From a checkpoint of a small mixture-of-experts model trained on Wikipedia.
Size: 8 layers, width 224, vocabulary 22575, 47M parameters.
Experts: 2 picks a token, a softmax router.
Training: a variant of Muon for the experts, 447M tokens.
Below are experts of layer 3 (counted from 0) of a mixture-of-experts language model. Rows are named router (the router's row for the expert), up (a neuron's input weights, with its number), down (a neuron's output weights, with its number) and show model dimensions 0-223. Each number is 500 + 40 x the weight over its row's rms, rounded and kept within 0 to 999. Numbers have three digits each.
Before each expert's rows: a language model's description of what the expert responds to. This comes from a sample of Wikipedia text that the model never trained on.

# expert 28
What it handles: Closing parentheses and quotes, and nouns or particles before of or in, such as out of, years, season, part.
router:551532554473500510524505534518539479520448473532450509471458459462573486495431497565557556478544481495508468514516527465500527520561533470552444479552524501478518545538462439503532550542519496487577509403469506471502506577484482469517493466446517429391510497504482467471479486441479486481506475556507425525504560529485491482530573537514497521469583495411547505585491588499478393417445547498473549500505494446502502501525447468476495455568504526536499459509461474497513469506526567507485492536501538484585457471528452488493541533498424542576506405502478482509495463526466428495486568455455568450509492613503476447445584472533513487539458456441499476556481502518497538505520
up1:514461482489504506516457500479519420409495462477441524494452489531555455484462601555450535489487482489530441520568417486467552578506507419484510454502475480453477438553488566482446574446485532505461471503516449480498486528513492590538512542536487541489457497511456568448573521489510463504502490502517575472507462533514410452492510524489386526502517453499539465472575607417500608532413476501479486523492532487600421462540544524484526473492512502490500504466501557499526522528501523514497518512486532518480491487499541496558473533528456501533520463532489499529493534502552494403501451452548440547477462527485516515546513602480492571448485453531461461495530510488504528576468
down1:507531498506458580543548511530434463523497529493523451528487530496486487520584493544560475574498430556457475569480554398457513407471480511454491574484443515507442513509485414501482530494540533442483538451490573486439474491573479487475523522461422502401451489493507557488492516492560432451537512572510485440504509561518478518448551543505520493531443493519546516563527477493457525526474460453505471496513474474481508537477608479422485440518512579582546539519523484544520504514495495448452411434427479504441456537539469509468498527453452486460512533523547524474529535506506553492502484451521491537561521445496535544554440504485483463486465510456587504487462535532563497524542
up2:458554570475524544475424557422484461513534388520495465419447520517582407527575441456524522516544512494507510487516477466495457551502470551519464442492454545513448476421511410507516488604511501517504527482474463513537541564537514550477536494529530459519544480435499565468460513517503471535449546426516483483423507501544474505495605527510476513632550515489478487536486508469511482486526513517426504538509526503527480505545512513448540533438580494430436480478572509468525481486520566493521539438550474434503556489464495492510547500522515465565447577502520536457461479482518472518503465565486495449469484481523507416513462475521479533476501524522486493525457477551443515447551
down2:474474549500499498472517549479478472538544471560466457514557483526543510548466616507449533503457413492544474543532553505450486533517468474534493463524481569506544398425455487551530464488544504508529509528460470494517555465454503577546492470485530580520515598447429496510499478502490457411485531466425522472497569482401417469537546523535496505535450489487529474422480462478513523520508560538514443530492485519484466488532511482487507527511437490456512503498513446473494451598505559481581480472573490426590472469504443506509446490489459520511508557540574516454555477456480472494526446550467428509425468502497544507484533495477512533457537473518483485561579443505512566527512
up3:508503563507450500507405471554574545501523490540461563512508518435516453545475554486514516524466472508474496513406577422550515505530546539489568509465470499537499509531557473432463561487500516511555567471516494476498532501455527493431503487555461432473490499529487439520467505503450412498469517463514493527603469506531544449504507509526539546590467464436512485457512575537471524494505466535505593538445474490471480493493426502482440514437547422516532528460477462479487496451484465449490509532517551505572466518536422538488493526568474476519519432485485502549524468383532452533491524576451432563428439469447488460513514509536540546514499517528497558520469473490507581548485
down3:555447495517532490481449436571508532452467499501524507449512505455424469479625501494439529535468477594539492520537481506484471521473547551410497453556486522536466510524500573462591503582535482505513545519499443474472504484503585561500532474492443496514474518465535509547511528445453471470520432449518440489491552486534494494508445487510525532448489508536468553515504493448497452486452497496512480509573493573516434465469463504446571440412505560523539482464511543562474483527469559513485541517511531507484532540572554511518492485469494461473471522500564537509454459448515401488428503451579480555504566468578483469527537484436469395479463473486486486493457515541521481557573
up4:568443540527473415517483497537502461494550487466496500526526473507529468525533495402533490473443468521451541557494466519460499504499446479485505514484503515486537525545593530508487500490525505512513594530514499589477545461498475486495395515513530515499441440548510422502475549480546512491550508536442467528482452459498485498493515465527491455446539514550522450568460466471513487441576530521538572554507446536486523512503468434497440479526492532523521450494444529500523500523538528505435493551497450406468473615589462512460467507523515476473499496512478481469496477471456394531517479560498439463499506503572500518587489389569490455585455473499506624488522525494488564464537
down4:597454481495491548462589481512494503459497476439453440457496524476475464597538547507491507511511501533396475532506499491507505509562533503558463533534513520467485540457545516530604452518439436503469546476494522535466459505510519530486527494442485462439495484539441604491527539497509526568510519493486532485543462505540547482512485540508477525449466504511506505526550509506552521483444542490507467491397546478471483461523524437539452512483508577505498544511488532498591445479467527506503477539528599520534515473503460451484493518458522520438532448520543479585470462445578495531457568540520494428524459465512493490377528525506524514523454435528409458489507479393463405530498
up5:522509533490510459498534562506468598482513495470442517540562523520473575477457476519573503465552428554452490550520519490490492485561488526485472512475547487502428499599564563440488450557529527505483462515416485475433433525475534512499503475473510508463458496451483462494462552513460526472497512593470519511535405532509492465478534492529577565528561531476452513556474515532478404508593382588547543482438496429536448500420466513495506469452422500512516520435499443536541532517508527495447480474531516424532498503457541465481470525517497484496503472452516528505470451493501517520497543424501520500603564502553520481551431529531503481474502474503527484505542568476510442473476
down5:467467471511460517494479510488595564574482475435467547478505486528471526463480487522529536518484416543501513515452556475513538485584577554383615597461485446503468449419542547545517455484454499478474482503490544445480500492485528464579558485441532548496509476479483510502585519432424460463537529481456499527484516547464489473525482519501519487533525496462515504464490522476490503503482457515530521479484549484426498544506542500554500511501439520568581503457464474536482455543495479516581512500491418459495473538469562437539447522487515486451458483397444505501543510500603514529578447463506522497462436499506518547545506559493470525448470486468541561540492476525531425484543
up6:587451489493562525510392491564488474465520529443497528526451462500530623405436579532506500530451479485518519533472586443494536492467498416536562512520526545532527469474529449478494571581483498458399502467476521449491509510550511479455445482552525434515533516567486569462420457501475488501476525558493504483520453510507427522536442481470532495461515455441467531461539498569539496457489467450527473521543491484554442465477532491561508410503505472528535505480474518504537563478471515464531492517521446506451480473503526477475447525502523435483500520534460518484532593489511550466536564506501578516511523497530530525455567480485451512508494421419522511517558487578451483503546
down6:556516492495549462550543574514459465528493447532436551489471522569488551528427537423498517476561516519516536456499457482515561535490490462558495455534493527477457499423510595450488488456508461473430544510488599510502532437479520485550474535495470471446451543569518493541457486435535452468488465530522452478460445458472549569506473475459464468387453552482489434430480478465519526551493543593475531555516476538492534531481437487526547475495489485532540547527546471513437499513519530579491445527468514551423457460516523470461558505525477462507484534500458444533511546440481490492490465552461570492508511389465508491532521553481461527509479560469537514473572517571541508557511
up7:516494496553524482480535557475529519545490446470528400485539552462480553532470467543411529547513523575514523450451517481478576388528492502509482472500541542560485511519390498491471418508466535505524528495540565467531521501525521561486425540559476495472505507423473472580485456479487539558566557484518526470452475506542487532555508533541549463526483530488456519562370462459421460391456480537453480562558480546535457520498494433499521479523478510479502514406526498533481450551510463534517478532529463519490514513462538482529515541535562507501560562510487505496424513464506510496509530458484487446461551518472510489434465497480558472490550475499519471499389461500514525520447
down7:537504411456492431529545440502597486445541422468461431509476487529483434470499531514558489522486584515495518517566494449541507501561511607581537576447510475536490524537476465509446452483432481530492499491568493584516499508472486524444486525558507478493472485384474469491515493464480518445498460501539512475466508514550487510559582454517421450501529480516440560521485514464564535500448458534490505522478440443493474510478460592494516522514464473487526464454577530508512494486493487560581554499461461509481523506458435558538495501606482519456555510551576523548484464557484503452521512540487515531488478544458527460483506473522525499470502470437491440481435509525430467544555
up8:488507480508448509576503552497550549461472505421458528468538471596570511529450567502526414439478520520518498457470464538484485494402460496544427521492506505451528495550498498456432476517496536485525445512497456476472514502447464489558495530417579496516548586528464498497460552502539562503537452568465425437498573445520527511475544442501523598474524458494451457542483522412541401523459534490489456412528498448516495522507513425550532465545528497499503481483453482578510551503528504563506566513484550488494478510492447512444475479473475505539484506514515535431492545419490540466525475476545495570559485488446479459563574583478521490511496524523543479471507541500500489509542
down8:516527382510503567393498554465520543460537460490531501482452558575518525500544446467506445517450570478475589499444554534469500517481489483472489545451453465492483496542540472549507522534425488524549479573512479563530563519514448480436404540533535504505532582507467518571496564489492522490520466485502537471483509557454492487521468480488456495529454534481507469531412509502507448556517507465444506508469551473481427652454488484503491506514497450480513466485554475533480527525488462500464569461528515500525534532425413529471474438495530496452506613483507518551509490545534479465491581464469410526520515443518501440563532506495498483458534550474460466493509499521493471468545
up9:440514487458490509480507515537463518600468585526452477518547550488533506430528479527421440483453562592530496507517491518535482441501512473522509542495495496451499509447444509530499411558496495577538490520516490524478514512451507446515520490474508476483518481488470492475475549485500464506495552456457606459461510548488547516484580564546508435469487513468485458483501468477540409487379513501468549481499463480449470519559486585535481484527476482558482442445416504446553567496515502523479574583420484459498455573508445514450520511542459535515503472529464508518509510552526542458523545570496481461544464481488473534520543542557474511543532579491481479431415502406557508500533
down9:475508495499469551474491509541530498463538465545526500383567437455525486499472452410529475563404530619466519568424501474487449470447508547488493507502494509488439539471514490558541494445489466518456463470586479542503523529532508528549543435514534501441512542491540476517499551433545487507489484518497536507568576535528455496492462532487540399496509544437534518447470477457557396442571513465526518475488479517532536541553474511526573515468454467548479497497544492513523462440515506558450498509501457513542467476541494490529501525474497524503471503522485488526473452474505603488508414463454492462471517517495501514516469428547490586459488488500522548419493624474519569492495
up10:459456496454563474510497529506486474500550509445460478482540501463550536544508474491468451517509485501507503422480495442430543453527423499474556508432500481510558512501444529628518481458480512522474517570521460497490464528513506557517544528497480509590551520551475456524402513500428520548530522445534578555466534453461463527504495459561517490494542534517475484516514505564514486536555510468555455518538472384366444457489477458479483481426490481528538503522484513505473463531473535461478446529464478464472515501536460438463491518509429549483521564482582502491465537532493516514585523449519458519431455486519564570524509551483544462495496585496441466544498571512469507518592
down10:515453433463588488452498539486480545467506488502408488518439481508538513503480459550539491480477541536513405441494478503549561472547417421470502557563526498534475546509501510600476511547536513497451479481486417497501527496402586523537472485578486559439513540502488488575539516450422452459488497493526555511498479515478471468578619493586560451555483507463461562522505513503490449490556535441488522524471478526536449526469488508510490521475482516485535488466504479501567505563561507528457532477508492487559501504454489493481533507461546493422444512557545507489533518440480512538462564407480495447465482556448506492526456452532494518477525523447477388528510558520488497463507
up11:526500513513513482467468454511530563504484539532402450488512468405517551496522494538557437539483474532551513507535513464507454485610482520551412472494513554414485459569416503461500523516491443546430581544580484544477491431465490474467546540500539504513479590534508442501508424560474551566467447445541461511540460504423488494508524497533427488512558457448477500483489518483496530477566561463463457564536534486512507616468524473460451464507502528529511470523486472528435412549487507506487505503526445429527454492505457474530544572510508545498474408534462447494516561542497554499531457494536465501523528512502450478522470491487505460503473555473554533510516466479511585523507
down11:475501562512568518472522514493465495555538520451533476560508555481513543506485456493429551527446556492529498498538556529508388474597495499603540464531477422517462477456459502495523503531480513466447549522448533524453521470420561464471429539543589524536510480554544521504462541486440484462494499545509539510578469492498468465417490505422503573552489496510481528511498479414465549508473491472479487493474511469519395539549520493487469481498476532535503488501491526468458479471509507539535459509530465395516488452581489494475456494533494563490442463557493520449550592514477465486521473463446516520531522539487485504453467470452509496551468388439501523585541533502463589547516
up12:495538463420504497478515467492496492497559475597514491546585492519503486528535563486563513510508478557483551499489525476498461529539541465474471497556457580527464477481569542538555502475543466441530464455484460472498503400528520485495430502515524440496484483548489498493521461541478436576456501534560498523523495472490474548452618501544543438471558498505491432492491496443486465492500518501505488556529542527473463555534558528520486432547468431503488505479572489418548490549410453458475542448478461467534514565399508463364491582465469511533477533535486471507526477515532527460464474485486426473462451514518515499520502548482550416515482576477532452526470469535498516586509
down12:478562481485424449504513493495465526545517502529524511548523488575465428459560486520515553539512559549447467417487510488477532580453520525549513434508494573472508501440548470518492529526540446434482484435470506509518431507605506468508472480559476487582462488580468559520526452527531462520451465498488507452510515457446463525383471500522451496446553499557450462530483545488570515475490507558433517552487525563456513509531514527460488466443482438403561475477476559550563489531538447471486536508489582518460553496549450475494483528478440524508491493475473466511473491450545539474506472568482530495438473496517539491494547528487548435536440507533566443559477565503531446527458
up13:520564520520500557489521439507474493472532499532503559455514518518535514533481534566441512470342569477467512488526479525474453505421522526527500478572536509489533486517494528559482484530468500503550494429462489543582496520470550437521543513486509508521556482558424493468500532429489481502497465504488529537514521564424505501528519492528408519520464524514466532460509524528516440455450478571429536517523523474503470518605435486480501441548448511554542473527559487476540550486419474498588530500458474561481475517499443400488535447421484483478476551437464508490496556537558409493500570462479543491488511543430459467492524418495500533485578458498464444547483471528524530518494
down13:524497484500550476463533492490483434442489476487476501574513435477458479527471533543489513476461464468471496450528497517508523553503412515523500540529465560518539502434541546525530540572525475444545464483440513469505499565446508438480504528468489456497524452559455546456414515452459536561522374535514439542506488489509466503554421499478549532445508508504474425549609456459529505596458465516486562485418489442469501489545510489442562489525544547532509519502516589523523487440515540498439437496499521525497555512483470478479522420509484555499446543509462497542485508512527535508533475473426470593549575488552522519520481433429548498465508511502559469560532532518514516559432
up14:501519485434472518441538577471482545518544594411402513557534493478503506528445460567434482564570462488511533488452461503432505442448526529574420516437511455492494546563520546480483503542518500535495498519496457503502546524519490459541487456567506501546463468503487516482438427434533483446509528439491459479511518506535419473537519491502468519436491514547482469617535596492454452504465491498456563527533504512495477450453499474484532525575543568449554476571468501482517516515512482422488519497422498568531517485548538470441498509475475532517449495518506463591525454568526514557493500443483476532547546502498473460510566518494563449473537423543522476473530530475490451470482
down14:511528469519532497527539518560473455466511510518461564442507465513518475543510506497539548559494449434498518513508494422456541504599496432479449542407478547460561571579509475381495545543587539491504519500525528530440485460521471501515533497522524554537447496548460569501475511535519486473501489495467505450514462503477485458460497526508439455513539543507533527557512528481501529506544478490434515443506472453478517503533516470532439492477524453496477496467472482443504469525525546520493470508531459557642485536498526502466536462491515539553530464483558458493570369566455432431488503506487432482501481539441490560489523560479406534469470493497463507493458563558435479572441
up15:469524598502493492531508529509491458546441505422490531513436494519492482427525506514516444531454482486518491465520522576456485495452444464498517563469553445492507488495553481514521507540553581493512554562493477458461510548533546463507546526531523488473569461501434583479462483428546512494540532504489433470484524530481528451448492517503521490609483556455524471512465535543483535460543476457513524461525488448470446496486473492484410492470481471545566486505416459468559564486500391464473534538532540510496536512499514453504412552554543424504545463480496461517459498550539534504493458514499534529491536527453498461434549490441568485600380498528485518495522512567550566452434
down15:493514547562531505432509514513460481528408436493479526441478575519504480461557457464463414572469505550476474514456492506518537504460518505534555484582504501499461471406546511507524512525514548470494580419437494542551534463521513416486527488490456519589554474511477467497485490545489506490517525507473549530519483561552452481490466512498472440476505553596518507522486501450507472518490566450540564502486503483456448584457584503487525508443446466462591516484424470489526557521522544498475534505500471474475483495495514440489449447471467521457520473469479511540593548518533518453474556519426564566521498498457551398523515493513426540514521567504550533451463526487420494434496
up16:529527526540526523544588481515504553526468476491456503490493544539481474528445526559401531508483444403461511543566538583507434548484546470430505511542505439410505495463500476528489451560495463492492502581522523543497484527545495508552470519493585474485548459449486562512532487424508439491512462497438559537525515501519514405527475476419572486482491534496511553557517482549522427517436499481448477489438519561484469516498461488547539489539525493539487486506444551430546553504538501494533508486510473445494525483488493441503522478493501476584538552549417436568488392439520536416494559489477460477501509464521523546460509516511508514479480564511481479520530446423535496410497
down16:485533570486470564518554522512486484491502470537546501488499534573547472460497542451551490477528421522496535594525480430461459499508486481458514624544506511434517481492545469473511480506508532501527431572505535464466442514494451515574555602530491487559495463524535516535502529538428469455531486475512500486561435438538598522467515462475510452492498461522441504501547477558521515535509494561547477458546531492553510491588477545499474534445504553517470577477459531535472502525488483439574433509523458517481487510485555428517481527451509518515446406512434436488530463461508435508500523464482546427491448468491507446530438496516446424520455536501460473514532554480459400501530
up17:460570500559548537452468534471486461525567522520545459501443530481506493521427475469575502478499528566459489513501471446494440450509569503404508492494525513543512479550556447463513473569496631468502549566496447504454511446539587449493487457510528550493431524553519539560495524519476501454522497509522406449481460472490546500506537488463533501555480516448511524494469425491453496485449576503413464520496456456508453585453466559486513542476437466480495482521520459514464613475486511456510558469472519520540541483465519444478524518513508514525521504546483503522499430477518467539497490510453533412575552471513462524486592579452442514506538502474570516547489483470473430492517
down17:511446546454405486541527504527450514476554421476542508555502575498505490577532495439496461472522547516524466472532460483467515518490492551513465410487472522520510426520534484427538450433534586478533497514474430563522462539496478479494420469572479485549544484446401509433512476520450515449547551492509469515588498494420482480528504537482438446455592500466478471469421518471457497515565525515549462532485576491483501484470472484486497562544503439459511508518504501508476499477503497461497541503496588534541505489481452450544520513501455525440534474572540563491466511527554482489553543466519566455503480483508622513496521464508522555516458481583450545523539448546499476452544
up18:491561567487534523558491514532465472604526525496510504498450539529509441542501489533490524572399507492429583468532572503494511491518449525492518531563453423555500478454509536472552467487473494524538472483565547519457486467566455547470540501500545502501503504415538454527428483535582494496510502523501477532522525477501486496503448528542575475473476509474541474496526461532497460515493486467473492504519509485498540467522447425473462461439544514493466478490489540469486450477476457469405452472496523463555491559499548561471622471587462442464500516427562466489576483460472549483458469495467447541528505424465459454479557494480443480511469503442539589578556498523574476556451
down18:506495507469483467510464484561514505525570492444467477473523485512508428423513544533517529442467511405588551528485404511490442511523552546493510527497489583451455518522495522504518517463501479502533524466564508491532575492409511484476478471513487558490518480522483540506498476491484512487503518472532506513431551545453480421528556517479504418511475490546483444553478545487577472516495409545497509486532435500542585445534445497515502435493477498510469543481551534579539474534463527510487472480507568540553521477464446522479484488545519558504579409638544455528475496565510507489516500460402482475550466510436441526502486489519480448450515520585523461538407516536448451476493
up19:459486417549429530506450532472492511506526470532549518495516544532498457561550495526515513493517515458473580448536489530545516529508523440479523498482498533519455578459496482478519567475463497477553526480578485482559479477520511471489480533493457445515454547484504362491503506564490497553518457547446549596456553540575475511553474507505471464528575508512379474475514549513524496469542513453527479531423524464548479472508541455472435488487476433547566489476487456487486556466534520458505404524494531510441469517482431519492443522434453491553573555436481508415460553484535478458457452492502516458558485559559541512500486518459474527544499555449560513476534453494481448518578
down19:401460513563450515539417520491516495462472605498512473507574506443530498504509483448485544544452548493548538481520553503553523491481562568465555526465528459486518478561458552540505461470517553511468519555451466499490512473588513532533474461448465475564515495455460495469520524533506472560543523533493542522509457560571459486527427446481534550479508494496473503521498370498473476422607521530502466528494557435494503461467553532491462440476468534563484428456483524426518545423502513478466494536512427444468474543549514533456530438438489554537500588481520456532476484473477497450556484541561486521536491510415530546485433504520451507461512512500486492455496493563504457537492
up20:399532459523493540497493540451482478467460504470517504535485483412432622476533564470551538412488533528511519484513458460511510445480547450507547476543512492465512491505509511484517449512509483482526574509541415551424498495513429526474455441507497447526510510508551470502425522510507441590526483421454522465503456489513494459557460571541546539540511454545480560524487552587512486509442517525464496525557405445465475505558555537540470513434459624508454577477445544514529454490496508410531500510508516440515456491544483491503439446486511462481494535510525452517479564471498520500509493526461537486505510577505430442542518536506503510566497569493536473489529496500551549495456
down20:456441479482461482517506495533487377458496512485545492519487442538470581523517444536481469420459479573562577474507491550526466533434544478587518488544472527485454529552456545493520600478523472541519451508420483474544493511462497506504510498487575579548440488433506499462468465418511455499485465445505467441568490473485525475496525534539515543551502505526577525536506521618493563504448477519519473474568481529456539466479512453484464513513481517538551552521472477503498505496467556512454485490422482489495478512554508522534574526571457471592513537500547474505555517535440452417483462416440492501470480548571544414515534501507510488417506482480464457479502498537510499471519
up21:456536504463556401546515467516522469576492525499428576560491500480447529422531555469488515538456481458516466540493490526476479512488454530458544527522465583526465487541582485501580523464498580491504519445490552471531514508492536518553492462462490522425479498522439479451454525480497522556515530539501525420508472533507431516515522466476557499489468494529523516580461422581431422419489483482469501514452545419471433508488493541565568486420526573483470514493489533446495519480449485487603459461494561443483463412519457566477524516552490473512511472461566480513518530465482536562554445542501434555540512508440508504513482556524469456551462510483550476505484478519541500514539
down21:458525545487539543535378469477478476518607508552517559488466530566529504500460530446532437490484463522444523495501475578505519442474594496489539457450430546554453505470517480487416424589545415477470467537449539523458507555493524430452499461485496528515523484497513493455450530498506467487532473455465528524514490553495539510504447543513543514496486447526461512511554564470453492503516449513524560422544544549495493529555462455537501464488533457559500481605446491481439546498497444556422500494529464462534517514466473556474542540517436546559524493562481401477525521492516532492496512534481468430535456498508483495488543499404468524525536568485472486478596514481496528526479
up22:539461478458528580516505501479517462473518473453482516468468502465522491460510434512487528468445481445610500408549550543575578596438526535463512546489482549456505529555476565474557459483540522493490494488415549479428516513520514511508466569485446408532479494542476513425406469476533525527539491555455531459442472453555503498442526529540484546489516494508620428476550505487416506549475460530497483511428500518469518518515439518475478466558462516545514458440462583521516487491535478468518507438521509560464484498541472540492485453510500512564517504515509448517518447437514480494549463492549446511492530524514535499503525499461506576572531476546516448537485549459407550530478
down22:466489498522475598531467560489435483457523404512574538586520563556521490598551494462511540524475491515537537448516444451518453473475535469505568457447450501530447535473451519465527570498460502452479503517540532497579492540480534466528477526511506482542436533539467467556529458501497568511496455458540469478421544486414526461470464545600469549517555480546522509484535543515541479481490472489502515527450458456465555497430488536504444448518545514513493487470467546535457540509512487515478524522539462485439517565446522547474483429517466559522471520509490511447483521529413417450518528521504464532473493454479588549506446514502471490481552462409519420474493511557557532511428
up23:495465458614512520460485468493533572555460488516462483463507500500493490475474484540465473388440504464435549590472543475534541415497535479503457575512518492480489438502503451570528543573493454516543551510543431548543544521502450438499480483595505534505550477514518455463518527527494581503458462482554437534509574482544489526434471435469488456510523547531470497502463486536479500521477502566512506478572524499611424513557474464508460457543516478486527437491394535460490496570549548530508506532481588514525461518457446504491523496546531549523432467488520485477515508474521445452506445525523491500494488489468496493486445501495515483523518535447430505552503522438468454603443
down23:543472448568464522489499552491509510458509523544517456538506484488430482562528555480521541480557474485425504489551481516457515504515568372552487519482465479569527518514481506542539598531503443496478520503517513485483586508526549484432494496526545537509545507515460576493402447439506476537490512540480486493469553431475486468512521528516525511416523500488560528510506500525506474421522556501439512497560389516516482495481483511525518459474442466521535538507495525570431496491459534347494489550403569466496514504540502448558443502560470499495458520474501520454524510546466484478531493507441491516473568504585474564527561518509519464490504503483427468422485486531510453417463
up24:564448519514464465516516438564476521478476533534484492586492516539510532575423479460508483511502449556556481509519453547522536485519469488473494438484512574558452520478490530560501455491495517506452462506511486530507473498476472502498493507502538470535491463496549540562510561553527518476440552466482550511488510430452544518412482536421511509457464496562481555516573460489501544468541498394514464595466479519485513560479475506427502466571544526556477478497505525491459520465439503438480513584476549476475557541447448473504590508554458502448562547533444502589464462488448462475465497568553454546474446438605474475445456492500498449501475469508529487539566543464477481422487
down24:505489553477482523523460491469493480502535573526550487537466472480503567511458501472543446534475493491508485466439512509492444431505473531499463535581503484523549609492498471544548578487428473562525523509389462538540399394574475503482584512523450519447514490490473540532370473460464429566511454538488486504568470492578544511513531597461544546484455512449456506498448500514482513425495523543455505512498507504494499520497491511525489446546540497423511549562508476485513463486522466516432563424475493538489583515494499486447564523523430504498464528499580475530517515504467465531474540466474497462494456498483499525525567473576520508560442486519496501547505468470471474436545
up25:584457548452541534452536489489512445490540531547514436492547479446583518494463531525496464512532538536475463452477529578466485407503488499412522524511534455476470534434537557572451594485491495496554630548491431446469486558521507411526519549478447465451479444526496499479525498367526562500536527507476487462483499447476526499508514538506492526470533518500493515522506573493479513515442560515570495474545499467427495491485412490454496489474602453523433475489488525400541459530531472520467491482565461508482481543579436459489509448522492494482554476508481532537496443513562450505481488520526495533534456480473486470526513473530513497462521573533500536553498484467485551556463
down25:490498487535568474447505539434449529445483514561523560541516495487406531512503559538463484495559578502504500497537483459500608524530531482456488495438495500481474430553463540542490462461480528431548513500543527509568549441453466519473553603466474551500534577472558468434515496467497486524503449419477441505545533564501470469542568523533391490436516499484486454557450510565487519488436492439419478482553470478549473529496531411546577445538481506460501515508527506494480439500510439455457533467536541501506454490497564497468540480516485488494514558482539558513528520516457456481538462534462436484479484555546541506453388510516546467482524502469517567525473531500486462492536
up26:499530479504517488544605463533466523508423559518488487412500528492620506531461512461477557481495505439576506457564472436582503495517551450540495502489513531509605509485465568514461471503514546424467523458490473537465548516494540469517512491491555462547489473527489519430488500508462499535525492417523455501447484515475525525512507471468548530452461584468479500539508475536540496478447497511410463511540521504431487549485565544456438456511526480493544450487484476537436450517471501542489457554534467439487440500496488541466491503593547455453513425505538478517502543454620532594507560481462562547521455535567502484551464492522498447504441479531515503470502492455477492425443
down26:515513504441567524466481529562505501519516559522567580460495413535571507462561504490499515424470447555439521553546465583470449520497587509478476466520448512438502532502553478403541516469477487491411557440471482546590500485498491533490531453445518497452538455475482478458497523586473554507518581528449452466495455495479488547454553483417494502503424473556481524496500503432529507447560568464515547508484450483513526432477504541518417515514487579545543469552583522479519548542484492569501501473515409506490528499503512485482434486509573469455488522517522470499490506516432446515466517469505540473565433521487479516533491545502532488513471515531509513496412478431489459543519
up27:454467440522464627511489479548501476503530482517498495464534419553516538503512517463483499522578491523475508501498537535504548570468452561495479526499521524576500561522479498503517427463515448489432493481535453536513480494566536422480444492492538487409454499471545512457475575458555534444470554495481515519448483531452562470541561449517484438529555545532450460568476464562561508531518427497476513544502472467474418520493426475494494525470584474488463468462493493405596536572492517519524591501539431534496466499513521585486510505430462533516505486475492494486510500496459514414463487525492483512488471500469540424490489415511544513555544491477488560500439489481581561507479
down27:541512530531521509467498485556498505522422498518530458536467487514483483503495512500503488509534512462531514491522457586554481551518464445528535517479471446576487556535515471480498499451447535463437522496530491507565446462504541508463518542462458525524463533511476465444493561531457537475585491532501519474431485491542492525509506537487426505561451453597483537527520500558506495521518437463480480499479528435520549534481510448506476516533510442514437514413502469499505427465511514538443476443541521544570599523564464518459533454514408506526440512487545462491495497529457505521465509566579454440451510486526580434476479384457547588536430470561575414563480475494566504471446
up28:516545513528480487442484479479496475456544471481479532448500419479370529569517498510501577484481534452473450527535572450422485490462510521565497558487475538529538474429502455464524515467525473532507582471467504504457529449541512521508585507518503468552544518495462483519492471505518529491503522494558436472551525567572406473460498542512474516517535519472503494452456443466461473547521508459422492508579547551505482433486531515522548453474519461496571461530547484412474463493532557442484523453500521599524526540514493556445517523510526502581532492456561468562444422478436570561490565512503553559452397543510467478475482510525520442537478536462476500513512467490449482492498
down28:538531485541557555568515523522507470529489456533556546532514481468484417494548497540436461411478505456576510584509506486466447505531392497523534542527512535502576520538477508528434460485557472566522531499452449538496472479447473431428493513475467454494564453467500408516509472492577447509502507520504542449455524510488494521481554503522502489474418442555451486430475489509495380484527512568490518483573443498439437530515481508562526514547554525490476479562509534467514575503569541504518576500555487511526530515489475477506526491507474473491458545558455490456575505428470480482461489486468461485470533536470440552557468455486454467521564528525493507473502465596478547496432
up29:552608490493512557509474513444518549584572454544503426534501454501566465585477494505545445499532479530447518500448432422489491529499557502427493511444559569529518530478520482447521495460509500476557563437542453556545517441529443438522512427499525522511430447485522559431491509487478474582539521479516464494478444516547510529471501408499476542525529494472488505542543549497558556534570507578503478533535518435462494524517515501501491419557503459551462485462527533524574501486573561509498524498463470507424461544471424503428513523464557521503455454533586515540432490449493467507527484442433515466473469546440505499459502481469465522483506492487485520489483459499537468507449
down29:498530474506468508510428526555541521529473542511551470430509551526450554416482497463531543535531486500455536512423485408519448464509532526518512549529532448470497523577491448479561536442540463517361514511480459482491533539502486488515500472495528569500510476577465497454548501512451514489524514539459441504538475576390492475487534475455471492544519551481465432479543523557552448525524532503431485556514484536519570558542550482542489489443547477510412424402459503530459394481516478494501559558449494472462494505510543516508463566508554469476453485546431508469496501510554498473522488526467531520527442475460547512498558474455471568426512516553547548514502489493449538529501
up30:513536466508434505488451586521472548508466523423496522465465474492578516495539467454533534531495456449474467445463535547590524505511471439485457517548498512500461548546468487497498469444528593459527511487449586460492500502489532471553449500490458483577488445544507533479504567502543506441485439581531505534518537498537435494525489462394538517508526514535521517495501494563491469480562503498453570514392524513549561480504500491525556538446416458501565487509573512502463503493441555526481467511430558511509468515586508445520473517507444472501541508508502497539546496469562499472427534450474548437486466485474561486437477530452484491506470496430477383538534541462540476578523
down30:513547404515500534486537504476562545478520518432553539505553443522539470510516485443516543474623458517517476454536493546460461546558578442504461559531440475464391403478483568558501447497554496479506457491511457540459493557501565530463518527460477477497474535529518572515531549523568463473461581533526531512509483444499575532482526528477547546464560541454438514459483510494459523420506542448527438518457531549524479460525443496489423496473483555495509547437510489541496410519495484502545488444481447539494451482454508438456519523526592472565490539506435466441522520543473543535540440485555485458445529483467479473547490482494467542451467504512494499506507506452523480526501
up31:467452539487482499472529472525467529531432538489482501490514447484479523551504503503452491530520477497530454524503451548498475520482483526456473506453540437444563453454550585484514428428480492485499542455429478434590436567565500490482453491487557567584487519442533478513579466426512491537473482467561475548537507448451540497555485483457524517472537502475539508510560532542571498429544502522441538518436479565513522452462623468542458545542460478517445526538450482555488440420518600487537521438493508490530470482521560480483479516423491563535572520508461503467592486459492502474477517435488589478511495503497530526480477529541475532540533511503460434447505492460514494496552
down31:568499498469484546498534499423602536441496461537518436519536472433579532535506507474483504495549514531477472496581500476517525577539563507471492478493492528563492432493481410452503496565462508505465478505533460532395537536440488502578560526474556437544467477508497519494520456506442476507504492472480467566471545517467555509403537525483469454512506556518480477524500504457460493496507475523540478537436512436455509423499517517454438457475564561451537506553509514484479493468498406505515470512471464466510470467498443538543567517470480455549467543506504533538515513481440484469514475485546406528503572489485505516483606520535525524407435546460577559483509480561566562463485